Below are experts of layer 4 (counted from 0) of a mixture-of-experts language model. Rows are named router (the router's row for the expert), up (a neuron's input weights, with its number), down (a neuron's output weights, with its number) and show model dimensions 384-511. Each number is 128 + 24 x the weight over its row's rms, rounded and kept within 0 to 255. Numbers have three digits each.
After each expert's rows: a language model's description of what the expert responds to; "comes before" lists some tokens at least twice as common just after its tokens as in all text. This comes from a sample of Wikipedia text that the model never trained on. Tokens count by the router's weight.

# expert 42
router:116111112170081133130117119105134114121111149146142154111137077100183129091078131129134166147136118158148099135141133099184151120110078131163094137146096073121081122180116132164150125136152091156144134138142097148137149117100187158129114092163100135135112113178146117096134123165127148129111108145117129096118113129129090183170119110139101129134139116131125118130155099127171170135126
up0:147158135122131132107096132165104108087115135129130109124123064135093147089099115096132158154084110156098141120143160128138143147181152181156090075168127160132146165129125155129120120114108124167098134144117117136113125107109115130108155084081101117130156107130130138126112093162107117160148151141133171137120115065125150151120094116121165142103154134130123159093109069111117153138127
down0:180170127116127121126140119124122116120171114102111111155113158107095133153125069171134131118164143115135128134140164135108102131168134135157105109164145128093109097144103134131124061127092150165172125133149102083130134138125163117106133113123146121148110106150120142147105151143135133127142116101158131135106131105120153141113129172120123088130125129112094121140125146116095132117155
up1:111146131122142122126169067137092128130087143119144111119156097137127110118117127142126082118188143121120135139152181144147120143113152186097101082125110101135164124120128124127132136139171113147147107106128102143113148139081141145131096157077154143153155110120157170138094174140155125152047144104117143081113165133133143111107130122139110120109148122103092136126141141128115123111116
down1:150150094144153155124170106146151151128141157128073160158129108109128123108158145085136074129093131090133137156107147146170128156145086128175105163076148116125111109156110114122085145127153142196135125123133139157158152144172119146167130133144103154159127109066149205122112114156147138131131159105127110122135133125101129105173130109131130103131137134156071108149142117131094169122102
What it handles: Score pieces and event verbs in sports and plot narratives, such as 27–24, played, located, released, won, placed.
comes before: " |", " in", " on", " to", " at", "-yard"

# expert 17
router:122129129119092118091102185116112127138158147174126146123086076175157125126097132171115121109144122137173104109104141087169107107074129156125113109120097104085103140152160134139078135118156129088104128149123098149094146133151155128100112098158110123151122102128094135147180146128121163130169092151121138096124137129127105133122137150156128147143122085130184124123134136115136153127158
up1:104117156149155175118129147129165130176108147099135144114087110113148093090122132118138102111158132106092144072179114169114145167153100160142118145158163150155136144168124151118115128149099164138114137143125110118135148087132150148149138129110132135130130126116145152089149129126133144110101168125084166141164160130136178163108120119130127173164146106147150129106131171087106157144123
down1:093115106127122130121131088104142148128129104109137160104111086144118163163076124118095121144115131122103138126107143177131138133127133136105121112127103097140118137128176111077137141167138099184134133120198131115116112134137141128099135083120124138161141095118166106117143119136085142103066125116139099139160071142117150147178116129130145161103123146148126138133179148142146125107120
up2:092124120106125188125120161119118098124139153131142177101130098138134080140123139092129094118157140114138153151121158117141111089116112126153107134130152119106132135142100136128111106143112170116144113112163145154107091155147086150117136130161121100107147115148129107121100041157120081100146129132125104145133115103155091128112154107155151134165144084117118143135124100138101150132152
down2:096113145104119149123167135118109148106137124136109109146137124100133131117174125112106091188106110141144142150127083188150123166106115164107135174142132119108162103154119120165111136118117108153099091133056130124117098081150132123133085162135141146113112076147130145123161138140118152122173098111143124155122171131078115130160149151155143140134141140120154105131172096155099138114102
What it handles: Small integers in sports and statistics tables right after a pipe, such as 0, 2, 14, plus position codes MF, DF.
comes before: " |", " 0", " 2", " 1", " 3", "–1"

# expert 61
router:157125108066134084111132141094119134131120140161107125111127129118150101142097157118119108151166114066131140133106145101107114133116109139136101076136124141114113153165142133110150142121155110095157073116104124135149144143147165129118118134175106169202054139131082170124157066128148115151157127118113128104148149130178119142087108133145126096132117116115134100153150158137155112128153
up0:124138150108110132125131086160116121117122139148128135110109164108138099121120144127170121186141156116130116144163120122096117140081167106159092133103072135177124140153095113119139123135128115126126114165134131133102185111106143178147165098110184114111149156101082107111115115157120097100120142091144130138102110132136105093084111155108084098122156092073148126116115141162097157156082
down0:120143137150117118187121094069138130124121096139126140129104127120130119129164121159141124124124104140117097095156123108133154133121127128108122173107155149120139070123108138116118137072106119156105109101170080089114127131156132107162089127117112111120155145106171115154146100132146121141143143101115101120133108151145085111086145120127132126146140140129141142113145126133131123144132
up1:143111110113061100133103119095126115116128116120121115133159137107137118120121104108098131134148095130085126110148127087112141139088124123150140128094088126151170132158090141120161102118099142083131155149099105152154140158152087139144141134096149125099100105110134121126108113075119113144133159151124102140140159149109133140142143089162132131121136140191111142170135146163169124068152
down1:127198138159161161104101095128092129095107126123103094133135128125121081080175168126129125162109102110158189099095142139139105122150093096138103147149140097119141170122149124122128129161122120135143134131109127136138117087102157102122101114147083083171150108137114117125107148180086124107164142127149085090164111098142100124114100172133112131120091137125144119122120150128136151140113
What it handles: Line breaks ending lines in tables, lists and infobox fields, and is or was right after birth-death dates in biography openings.
comes before: "-", "\n", "|", "=", "The", " an"

# expert 3
router:097128133165101049113132124130120102104181081109124114131106139162148103133141115098146158127159102092134108141083104141142187146134128122183125156131132138101117167123163142136113090143128101112116126143161086112136150149101144100102118150108149094118114128092123110120128108125143083073139107137114156126149136138151102137112153153109130147101157136107161140141136132119146105117171
up1:103108128154125115156129112106145128098163151140152109122111099128160119134104118148145124112144098131139144113149094164112136119147122120138096127163127104140125171097167141104158146116123150090154141131115108109130174118102122131082130108124077093143132162175160116128164131116121156097124147172130088135141133101121145097135181112174100143060138128081100159150112115148161112126102
down1:139090157145140134160114141106129090141143154172100129114122165135118125130100127139146159137120122154141125140085136133125135115127126133145151138148117124122124117133134154140102160192153114110158110152094128186163114126107122097147160132118142158127110145124105136168175148137133129104132134137122157136119130141136108108129076106149137154101152103097137168135128125155114148119152
up2:108116166138170141140151128127154129153158147145146127099157157148128119127146136133144091090152136157161109114109120165166139142162103095154151127132090133114155151135151127173077147113132123114099108091172164134134115154125150148117102098082118148136145159129135139118142125130139155098118146107099184122120088114105129089121102122112154140111144114140118087176141138142159110102117
down2:088116127116123059097140110091106120144180131105130149147103146125116148148148123089160150103069094076141114145116111141113091094141142140128139094080141144185168081110096151140092106130124169150192135113124104141151119130102117082086135104159127124131072129156125154136112114092147078199123146128065149113089106149118174157147135091150126091128112109092121100152158093146154091138141
What it handles: Words opening a noun phrase, mostly "of" and then "the", "its", "his", "their", as in "title of the album", "end of World War II".
comes before: " the", " first", " his", " own", " birth:", " these"

# expert 10
router:163109120081136157122164142127116129168095143134110135139097132141137154106121150149117119126121119087140141139110109164144126176111183130121096097115161101128136127139139132136071134129110144077125140106121078131163114115147141136110136112131125124138099138138119137111144112128144128109115111115148153139163173162137151151127149182154154120137149154111138134165141140100133120111138
up0:086118155075135151131123157135113109147123185074156106149118165115121129118135152129155109133162155115140128114128131136148127128158115135116139102098161108159142122130189112098102128079116142144128152114114183120133126143120182084104128134134101103095119138117132160127119134104132129138189112126097140100118092109106117114132128112178126107112104144149139155095135123146096120108167
down0:112155135116147110112177129147139106172134161126142081144155085193177126153103154117144142121163129125132130124131092131094129092124140106130124129159102109111152127166139107132106118144117146123121142102133112116140136144139137141113137126107116124153145109144145129140090142120130118111131080144152112104116118165169126118128128168152087119080147113194116167121103128094115117091180
up1:100091160087140140096091085160086136151103121152110163147113108095153143058131129154130111134092126096099114181106065144120160094139132113139154121123099120133160126131140168169101101112107134087106117138152159064130145146130121154077137133122153131147154132132112115135102184159128098125126139129126133130169103100128122154106153143131141212134112141113169145116097140155136077072138
down1:093149155141138116152146122124132137106154104170089158145136113055131144099145125158157134075118094153148164155126146120132145148144108112121139127107110122131147171114073054166140101130128108156113150063117123138136093142122115134106118165112139166125155126111134157132147111129175158171111113126142145129154104110128136127113163147102129137117136139124101084124156111123109167148123
What it handles: Closing parentheses, colons, dashes and pipes ending infobox fields, headings and units, such as (WAT), (born 2007), mi), Bronze medal –.
comes before: "\n", " ", " /", " =", ":", " by:"

# expert 5
router:106148116107128097126127155101139083128120120108121152117158105152137106105120114173144146125120144115126117134152114145109180152108145117155106161133102080124122117138099114121149172105138115113113121118104097118115123134131134139142162123149128121119101122137145113155093082149100111170161115121134158115159065097132117144086123112151119118116139118146128149188190132101151143165117
up0:133132140180171130117098141102114119112141130133135139150122118099101142120108136177149155157146134160107096160149130116118141140105151118109098089139134132197130112068170138079127123124098120113173113115146123101085102130098151140158081118058106125141108120115158114157149104160115136165133141089126220111150150118137133129137140129124127138104124117127151134111110118154121149093173
down0:123158155129126075132116067104117140142154119107139105136134103114152139151082117117086118144195097125124143122137111143173122158137155132163145132131138121151136108123100118156148097104102118118137158139167116084139105165127108162123147136123092102155134103175189113107104104095080106120110174134164055066149132143097139099178153107149145162117115155119124141104087162055140145147156
up1:144175125107109122133092111119122138104116204134104120170082146153108152123121143115110145161085109124138118124060177103119150121102150133135106153137126094138129140173134151138064122126118123134127123101133114178114164116106133125161158138114123158146151174109129159088149133080114102123140125127166102124115077139094169163121112137136161136121120164163122163135132082100155105133137
down1:105147143144101109128125124134150112143141131121127125141140125132157105120095101163105108129133091114155134100124124121157132148135083135084150140112137146136132126111130144156136138175135176173109136161155135134170115111114116144138172128110108095189122106106130133111128146079106101095148123063150161131147127122119133152115114134093117120165091121138135148076137128113122082095120
What it handles: Blank cells, pipe separators and dashes in wiki tables such as election results, members lists and rosters, plus years in table rows like 2005, 2010.
comes before: " |", " ", " Party", " Total", " Turnout", " Year"

# expert 39
router:163127082102114127113127128140139149109150132132090095100080080134105114134102113144127145139142152131135117145118153178127084175096109153145086130129132094143137127101113095113158103135113118103142152140136154155155159167133144121113118186187125134158124163133135133109149090130139097112150136112139129069162147154140079115131135085172154154120113143120137113171130137098150153132139
up0:118127162160150171185093093143170147171132120134169091135129144131109138090091159146097099124118150122155140128137132169164113092133105104152169128134109160123130145171124110140115093152114103122114111109183100168105125153122128085158126181127131137142149128174140143151133141097134078155112131163097144126142148131161143158131158154143126132125146093111096120118119139151106096108078
down0:138096122131154161146136114147163156168111130135130083086130131110123152140108166069114083136122132159147159106137114086130169078094131135121114069162127148119121126199128102152130165087115168119156141122152161139153088150130104149123163124133187125118124106137098061127152144086160128123126156114178105090147141084151118111132154142157137159074106129148113100097162099139092099151108
up1:146153125115152132161104131113174099159119145118118123102125104095140113082072107143140131098150153156128122138112100112172127088076080159099155147127145146141163135121132085151129140094134148153073117099138152157153130103151176136119133132152104112110135122135140121097142105135104137149142128145152143125136166128085130127099142078121121121102119116168143100169081105105194146138134
down1:145049104099105144130149113100144126139124080120092127125113155108125127110124153081102125149113124106150192122137141134149130126094127145090136112140155126135192148120146100118096168113145136132105142092125128120084139102124143111127092128104131180110099104108121147121141142132142142154145158122157079083140130133151138156123070149120136097172102133096115138173123117156176091118122
What it handles: Closing "=" or "==" of section titles, closing quotation marks, colons, and words carrying sentence-final periods before line breaks.
comes before: "\n", " The", " In", " A", " He", " It"

# expert 15
router:148126155106123121092118105143145104155160100157128103132173136148128162083149186122127141123132167124135117140139106117155145127126160153140101084116117116183126108145180114154120122140145074098129103121181114131142125151125138136196152096123126110192095155142160121122113108124153123127111125150102161129096159151144124184157158119135067162142110137073132115123150100131163150130106
up0:155080147134148125142103126131148109113115103131124126101150118123154113137131149100114070087162100148130158118110130123113130129139157148092152138177145166144141145098155150107155169098142120085163119088104125151151161141139154117145129100123098115133083133128107144130107157078187110157131118121097113111130111118125157165086153152153112121108130134112121105145139156083103139087137
down0:156134100093179132107123157161106124135137133163127123106092096100081094132115163110158121142153122083155082140108117134137122105136107118076158119152134142165131134124125136093130153104159135129145080125098119083083104139119123143133110152113089111173137133124140138065106127107117122124110113135083126121137157118174142142172149128157092107154115083125090155117155140143151144102092
up1:103126075066144184106055128143131125140141121116130115131130085095119153104141138151155151110159121141143145096086108107116155115159142113128147120129143154095141149117138124098129116138135092141122119095105131104154169081135119117117124109147111095132160213134134133133125092140067141142153134119149116109186125134125127131128097122129091112129091096122125108123159132124089120113119
down1:148130126105117142119160120123163138114143164104067107118132115137122169129147142166145180102137117167122149102118130130182150170145094105145126103147157154134140136145149136111100140121137112117174132158092179107130128132103143124106142113105098151090158094126130150101155143144164103105098118132101127168105104158119142106140167125104106136106100129133159113099132130126129076110129
What it handles: Verbs, modals and linking words in running prose, above all "known" in "also known as", plus "such", "did", "began", "However,".
comes before: " to", " as", " in", " by", " that", " not"

# expert 24
router:147123103101153107114131140164131153137151104116075134132103140172112133146125172084088158107099149160117139094100136101162125122128135176162113090064105110125132152093103128129139119119159146100132125158162158151152143119144126115139093132118114142149120172143117122125126102113109072082142144185090096140163127135123136169127156078108161131140133088123110095138117106096131113121138
up0:149137156153127120193162125084150134175113099137138174148103123129167162146118113111130156152141111159149190124105125134105196141112100136155102102145072143133114123123131165150109131151135157134105114154125149145113102103105140170164143077137160121132170107104123094129128124098108130140111123180126145087153126135147143140144167107117113104119140088159124161118142123123129129132181
down0:195149157155113107098152134099137090113108100124085126147127134094135159144137106168082108152109124119088165127134136141152118105141136204122119137163152111143089122153140123125124096131154113132107116140098113156124141133146130123137152144120103116157172154105105130101164127180119122140127147139132143152136173149121099130090140138131118148122120095100132127063137139117147096130111
up1:091118093106177119128139153101138147133155141137143116141156189117066151107117183135123126116098147163141149157091130099137139098137145143157129128149058143155147109085110115135125150167117163144116126152070137136166129173083150182091159139119100123087111169123097124137138099141148124124102142128093153126093117124129116150159157117149124135072148127146098138109114144129159093109134
down1:116105141138124140133173121130112119154140094115184134110143120126143117130154132144157134150126152157095109122154112116102100120115064121107168175127120141159111121169185138161153103137169139171116107150088153153072157105100118130148146134148163089104129112141157128149159127102145140094121112099125156126098128135164152130102118171049098133127106147158125161103185157114110111159127
What it handles: Words for fields of study, education and history in biographies and section headings, such as history, Journalism, studies, Early life.
comes before: " and", " in", " ==", " of", " at", " for"

# expert 30
router:138138102064124121076131143121123125123111133153140115125107123115085137116117131115098101158106146097120111122112118158142148141155120147100098092117141099139185184135132122132146098097141121120138143173148151131116165179135124142132063111152095113134113170118163127119141117143127135125127171097068124100168151128118117143124120111117122146141116109092158108133177123102150141129148
up1:115124132116152140086089155096118153157076140208103079162120173146110114152132092139163111079097167178100140131136143130124130141145110130141132110119099127131107080057141155134111161105182143154115103117136113135108119190136138089116088122133101165112131105119144136130140080152113112087133129200104154092093084094139120148117140117133119153132120124137102126097112118132121152124123
down1:159147085102114121156180101166136102122145100131141095111132105129142146157111132117157117116148127108126147088097057123073156109094181116146151123118173140136152135128133111110152102156100103165130164108145151122165159138095136142093136125104076101155161157103120120114090138140096135119111177134134095149164104167164165136097160152115133127134119136165149097144140109165118134116091
up2:137095132072135122129070136095169115131138098114126129097130139125112095120140097119104120106106111115091114150141135159094153132109142091154108091134117111112137082087111115123116088130124155100140159099144142148111156181146178116183143142100097126175136124105127130151088125126142119060146143140104161155117150133130144114119158088145123102126105132093129140170125141144167147137091
down2:122111133153137139137153122111111178123146137193117119137087124124111144163102116118121114136126152122119141118100149130153116159144138145114123101096095145138100167186169149134194123127149094192134070186126125118137121094160164153083117094118114126161137164181097113180132111149133124184132117134158145093158113126126061111168143133123146131155118109165117156142099167183129097089093
What it handles: Word pieces with an attached comma ending a name or clause, mostly places and people, such as Norway, Ohio, Abbey, Tucson.
comes before: " and", " which", " but", " who", " where", " a"

# expert 1
router:143111153144134102136115133119129094118122134139110129105137120166149094099112116136145117126120134126125093108148152107195158166096125114154115100128098151140150116122092111130135118139195124089139126159138162099151106132132123123162099158169129119134141109157073137097120068133138098142128104141108148097123159130102096159109131098156137155112159094131157111117142106102113139128153
up0:135101126152130107113128155109118144168127092154155094072121157167139101117115140141133135130109130117172167148140177122119149062129107108173141158123104125136130144131096140158131163134139120114136101182152142104127112134137152109155100146168110177128165106119129139077118124133115139091167092148169132143134146123135140090117097125056079152095162127111120117109128111120114179119144
down0:130133124104104144105133126117160144142144138173116129132168116101121108155116134104099075104178146169110150087123136127132089134086162127128117103192140155153165111086158138126176155130192126136113100122137158127120129113129153123104107105121055134157153101154143140133128116126119125102138117156129118106130108151114169132076133113155115111157148130148121121130108165155147124099143
up1:119128144152155145159107129094144149158128120132108150167150119145079131124113091126092143102132135128124131159108147155147135151134103137185101100115103160091194122101132154145144108142107146107106132159103163147117139114142132118155142189142137160154109104102146087070126132139144143111129113150129134141137105146126106154081130110124130084147167130162118197114143172129135103154169
down1:111136139123131117139098113070107099119141143110118098115153117145105159145185132115167106122115149115143149116154127119110114140148112159117153094113123130113185129095129081172143120111119094108115110170112112095134150092155116103105136162114112154122134124062105077123150128119143144121135108102146121083146086138158098132142138105112107137147155129134128139136158148115139111148118
What it handles: Line breaks after a sentence ends and the first word of a new paragraph or sentence, such as The, In, His, and == headings.
comes before: "\n", "The", "In", " first", "==", " album"

# expert 27
router:152092116112125099132129131105150125107144096119107122120155110105134122086103180106143156134171188161111136101118086122131148114160164145145133111142137132178155129092123142109108118145106141124123068133113134123186148124092146105145148121154152147165110117160202118136150115132150115077113132155132155158148116112095130128113117125130098162127164113101116157143138135141137122088119
up0:175126118162092139129128104137133112108151085129109098124106108146133146134112137146146108103117143125147081106138146137172090100131150101140138102149188173125098113144102102084156129166171116143118153130125093175196142124109148125113142096156116159112148120110163162153159120088113120157099111159133148088106129145121135147136145111128142129181166118141080151156147151116156128128123
down0:130106142123140109110144176125144129101109152099160090113137148143136153161150141102097115158116133082124124123111191134143148143115170163114158095134124146124157116108090121161127151104142151097093146161102119135129085109162155103116109145147101120161093110101108121146133153182142143120171094121166104103154117102091103104101158112140061118146147132149109102098109123126129153124112
up1:136110131133151117110154083127139126129064141101131154130144171152137108096140180124105162114134108149140152114091114161132145132139102170110155100158143153136077151123177180168136125098125130126128129136108089112171158161122107112142149105130116175119139132178136155107133147124158131161142087124129119092107114161136131162152152107149108091107125140099091175144132147075141117159105
down1:103148114110114129192135096128110129130119105148128121136101092153117077154162104142123108119148131107123097151094126093124120118083147117105168137111095088139140121127129101100125103089129103132138127179152184126120131091159169137092080138180135133127129151092111086131117124166193144144139155141159153123132178140136094126120136136099148132167125118099143121174120105147127128114138
What it handles: Forms of be and have after a subject or fronted phrase, such as "is", "was", "has been", as in "In the centre is a doorway".
comes before: " a", " the", " been", " in", " to", " not"

# expert 18
router:158135134121109111111123106131133121152195110109121137107145144124137110099116141134097124101099096117141099133142118138158167120118130197147108114120109128143138137184183140105123120114138147076101114189142104127141154140176131145124114104141142130135103115136113151154126100097151138128130105127105105065141094142134108120104148157127091174172112101105158171133159189119150143116126
up1:104141147108147121145131114157111137133122161126103131110100151128104167162161118126153184143133101120125137142146103104095085116149158151130146114154156106102113121165157140114083115113109140103137152166154135115077132113105127116078141121141123125120171156151105137092112127160136131166132141102142102119164138141139122140145149080103118163135137162132120139129135132085114110137153
down1:148141128140110124152136142128096144160120107120148073119089126130139150119112150132115137123110163127122127128132158151154112113101143128104141152177112152116120153137133107135107120117162147111085128138102134138154149145137128146105133093110168181073121131097175098120128145128144117132129131099125147120110112135108123120130100127113154127084124132156092129112143115143121116162115
up2:141101127150130071124140100105126113132126101140133173124131111154148102130098123111127124090125106093103134111118091155116134126133089173122122166121129173108121129109142113137179146108152107134132105148103142157136115138122079146117153130160143071118097142137105077076096183118140132067168147134142125148082081111121076120121151111127113127139097135135124121110118083166139175108131
down2:155137140130124128149171128111144126140149152097114110144136108155098081154125104133134157148110075105131138129145097145110080150194119152167141139126128128079159111178141085089110151110124139138130124152107127172167130140192154166097135095117129116132145096135153133091095132109131154082049172137146098134112102139127112163095094131126066116122125148095109156150106075136151133139152
What it handles: Digits and number pieces inside tables, election results, league standings and coordinates, such as 36, 1,356, 58, 30.
comes before: " |", "9", ";", "6", "2", "8"

# expert 21
router:093130089126117141135142173087084098087119123113113149121144157097094104133145117129140180119176131104137117133144116163185134154106135144119108121144079085163172126148119140115157127094162146133128101157104130130121140146116147117149100128166124153120120097107108115153124128149163105122095116169140130104146104141095084139107140147140127136132128139120145143171153148117133139111128
up0:106131136114076118115117128118125128165150161144132156091119117118110146134121116109095150111106126103059117115111154152137137120121105178140161105121126109097178147143150140119173124159111131157142188088129094142177177128098113083068128125118130104087130093083123174157074096124117112142156117151146131109212136145119117156106124112097138136111073154131126145141139129135154138163132
down0:120123149113125102150134135114138115118118140149106192099147132120135077128138146149126101155125180141143134115131093094144080143155149192148118144122094085096167128158094115135107097136122129099119131122135152162165086076147080098163089123178126137151157125106119133178138091108147173119111134120119145134093165133137076141151162126139097111177145138120162139093148111080142121113152
up1:146117156121128125096149106130095168166096112122103099120136126112144068081166147101155166142085143119145117115134136131134132146115132135108168113120122126155111127135093121157106115113132165134121133104092091126131132114103116133158102116148122109114134128089119071159155169164111126146133079102145046137157149113104108152137135085165169140122164061144129115116130211113142116147129
down1:087152137155102126138057130122108163125159135132123150125113130127107120059131123136150112128155142139091163109178114153143146154137158117142139140152115105148154129155166137120182119089170165135128131146105108148095169128164082134122149112134160122162141087137091147117119151100142133143134134129097105152118166123151128134148122164155057111126130129097147152158086154156172126122088
What it handles: Accented letters inside foreign names, such as í in Plíšková and á in Cláudio, plus word-final pieces and periods ending sentences.
comes before: "\n", " The", " In", " He", " It", " This"

# expert 48
router:129146106087077155102138162117118135125152097086108150134154098162126143105151121134122127133139151119129125099134109127145171142144181135174134146174113136141219113115145123128110106121104117136120112148138127130103072115176102109143104138119184080186180182129109105126119089105136135095132109144108144112152103108133098146096186123128167174129169099114108130134163135153109119118140
up1:150111143166118095156173145147132149171103166113169164106127121122089094084098159151118099096119154134157137106171120146130113081137106141135119141139115138114127126181107094104124149124107169119117096139100140128081117158089141102136150078121118108100145102124124129120123140135091125141127101129096144130140160147157132113093190121158123118098150125155118157146127112140151097142141
down1:133115168122136088085117113112127130135117170095146117126146156111150177146110107164099115159132171157125122152104148125161104113141139115123093170083143159133087147118123147182165108126137097113115102106107112125115099159101096132103088098088128155126151143119113161130092163142111129146146124101135125168132122137120152141122063107191134107126127153175144111103138124124151153171144
up2:105109087106090129118140122127119148034135140070103140115142102142139088150126164138149097057150158144123135084130145149118110111116086130121114141139118097117170099131148109128156044127131131101115078134166125162173080124120120162171100140164175139165153158143125120118062111137160171105088131108099123164149165122169142129127145152128157132129115125150121107105132138110161112134128
down2:101084103110127065128120140123145143091119091155131142115162082090073106178091124181078125140092109133159143103138145141125131094130082164139159108107151143137109112098133160171122083092161139120126102144132123120153151108097109151120085162120127167120124138124127097132108116137150143149139166172150154123137149105107162156139101107115159137111118115124127136131095163141130114128112
What it handles: Abstract or relational nouns after possessives or "the", often followed by "of", plus mid-word pieces, such as role, lack, death, mother.
comes before: " of", " to", " in", " for", " ==", " with"

# expert 63
router:134103142092128122101133170113120160128198103129129120127071109129169122130107125096169144126127134159154100155142161135218166137123120190158101136113135114115124122118180118124148128119134125091098113144108149125149151127133122108129140135151116142132099144140089109100132081145126159143157116140166088090145055117115084155134122102143119153100141099146130102187164103117165147125114
up0:093127132131178156111134131111136138131128115148125126144123121160138108138137140174129114159123132142109117099129133123127136117128135137128148132167136118128115141056116134145144106164115144070135138161118137151083143117113131117125124145135090106149115145123159123095118124100154113127147175141123175142131087165077198136141167136151143099152151092139182106136157158129097130177068
down0:156108100155114114103117148137103171154112075093130130152143146107142125174106147106112138157122170138181107114128122113125116116153107149141148159117122119111116149156135142090172144101098140190120192177135150094118098121103125115070159135138118187139093089131127092122134113134107156117132150128117109101109111127119135101152126099124102144074142123151161080140135159102148105128111
up1:157108138105132069116161136117134111086084133141128117153103122115140167143093167147164167160129186132136123140105108153138156128180163143154154107124145123103122099082125127103121141100161147112116112127146144123122128132113127164148108126132140159097125118124111126128143127127106144125153160088130094177160138110151153151124169105091077091153133103138129166155114172142145096132135
down1:093106174183128147084128126147096121112097114113144171137089152134119139112118121194117129111183173151098057120104185145125129147115152136135117107141139171117130121163128183131149084134126151129173100146129106125172113082148117157143132105107133135134177142140160102109111134153163128119104124097094136170112108135102144126148113161139116108105135066154166101164094094116069122135141
What it handles: Line breaks in tables and lists, LaTeX symbols like "\" and "$", and "of" or "or" after quantities, as in "three of".
comes before: "|", " the", "-", " x;", "\\", " these"

# expert 7
router:135135113129102118144117123092163101101139157114053141140148119160140158096104131115085101137182147117160120100122131101178143145129147158179129117151130123138158119092141111136138128168160137127147102121163142125139108131105097105132130138146124120185184141151100108128163112097105136110106150115104129123132122090146089134074126109113174184150116093080119129104133129149177143124125
up1:085155169131122118085099104134093108154132119184202135120111111143099069099125134157175132164097146110130171086117154136128149123135158127114124121137117136131133166118085141116111133139106149130171126114129125113094103139118119147133151077088129120136145161076121141138124128102113160128152144155101093130145111102156156138141121113147098149165124132115125114129103139114147112154156
down1:129116098110137100177161149163138079133113165130112084161117104155166135118179071114104188148126074120155122121151098135113155114178148140172080109169136162107152124133126145139144140094136124178133125129142095119168100133151124120144122099110144118080156107113121149126097124147110106105094150073124118128113133101179151143123149140145120100132132145101124114136118111137154127122139
up2:151186118159114130172138126117164157093123065116145098110084170166104105128136133118165116178126142141107100127150129156126107132125120124122142093148133108121082116081128124118120085092124130114154091078140135163113161145137123164097097163115140116101152116111167121151101100134113146129148080152140114143172144126113120118185093137135101141159195141132149110141087099133120132149097
down2:136172111164070113146133101110142133128107093105073124159110136121141103105178106106119124128143176151163119119130143114164113149119122163164147138142103123095100109114155097112113109146157125115103161115159124141147153127160085114128130133138110119109139131136112102139134146132147098148152119132155068142145139131124075127117134105103120083149141159134161080114180140180125130122133
What it handles: Descriptive adjectives and suffix pieces after a, the or more, such as -ing, -ent, -ical endings, new, military, water.
comes before: " of", " and", " to", " in", ".", " for"

# expert 60
router:122103091123133125129134138142143135115157142167114115118128148180092145142100195125133147139083154111101120119082132080120150158143149146168117139128163101131175161123179125110118095110142113089138108131147110142144107127113121118074098124133102121149133151149123091125102092177147144109213113097095149173156153127121123152143141098092093098169101145117139148099119146111119145139130
up0:106121096103130122146112076147121108100119141139049129107140093136130093151140124108133112125159109108119094115126119114162184129117163115093112126138138149117117113119131087118134136139125089090161148122125107112101138182068093183134093126139128112144133173168149099081109143163098153169121127110132080127101162122162101129130119122139078095135167106093110131125126102166101121107153
down0:113147150136144168098116128127144133131081084119123128112135151104130156140156124133113138139129092152153126140157142131114118154143137106142153142105133154199102105141144177137202159120138114139140139137117145126162085132119125132139140120153112054078120111108115128144178126147129134121138151121124125110122108150149100111129113106100098111108120121172126102122075164105140135139148
up1:155149141147153094124128132127135122142128146142082096148142119133109116148158127160121095155096149122151103092177164123121140150135130121148137144137097160146178098115145120125153123159116128125139178104152104121158134131100158123133137164133134098128108153115120088136103115125149141122105128127139138118148109116088149101136122120142160141127093145154217104097146150125120108110136
down1:112132131192119122080108133123077108137118157114145132110111133123135151120131145120148108124119128127113080115104093129091116132155147141118165126146146103130113122159091136131133068145069102122099140160131131147123108093137069173088144149098156109133135172160117139140131116109191134196106115123170109145110126121119142126134116141115120135130155099167116122152090116091088119135163
What it handles: Prepositions and role verbs after "was" in biographies and taxonomy, especially "described by", plus appointed, married, created, under.
comes before: " the", " a", " his", " by", " an", " her"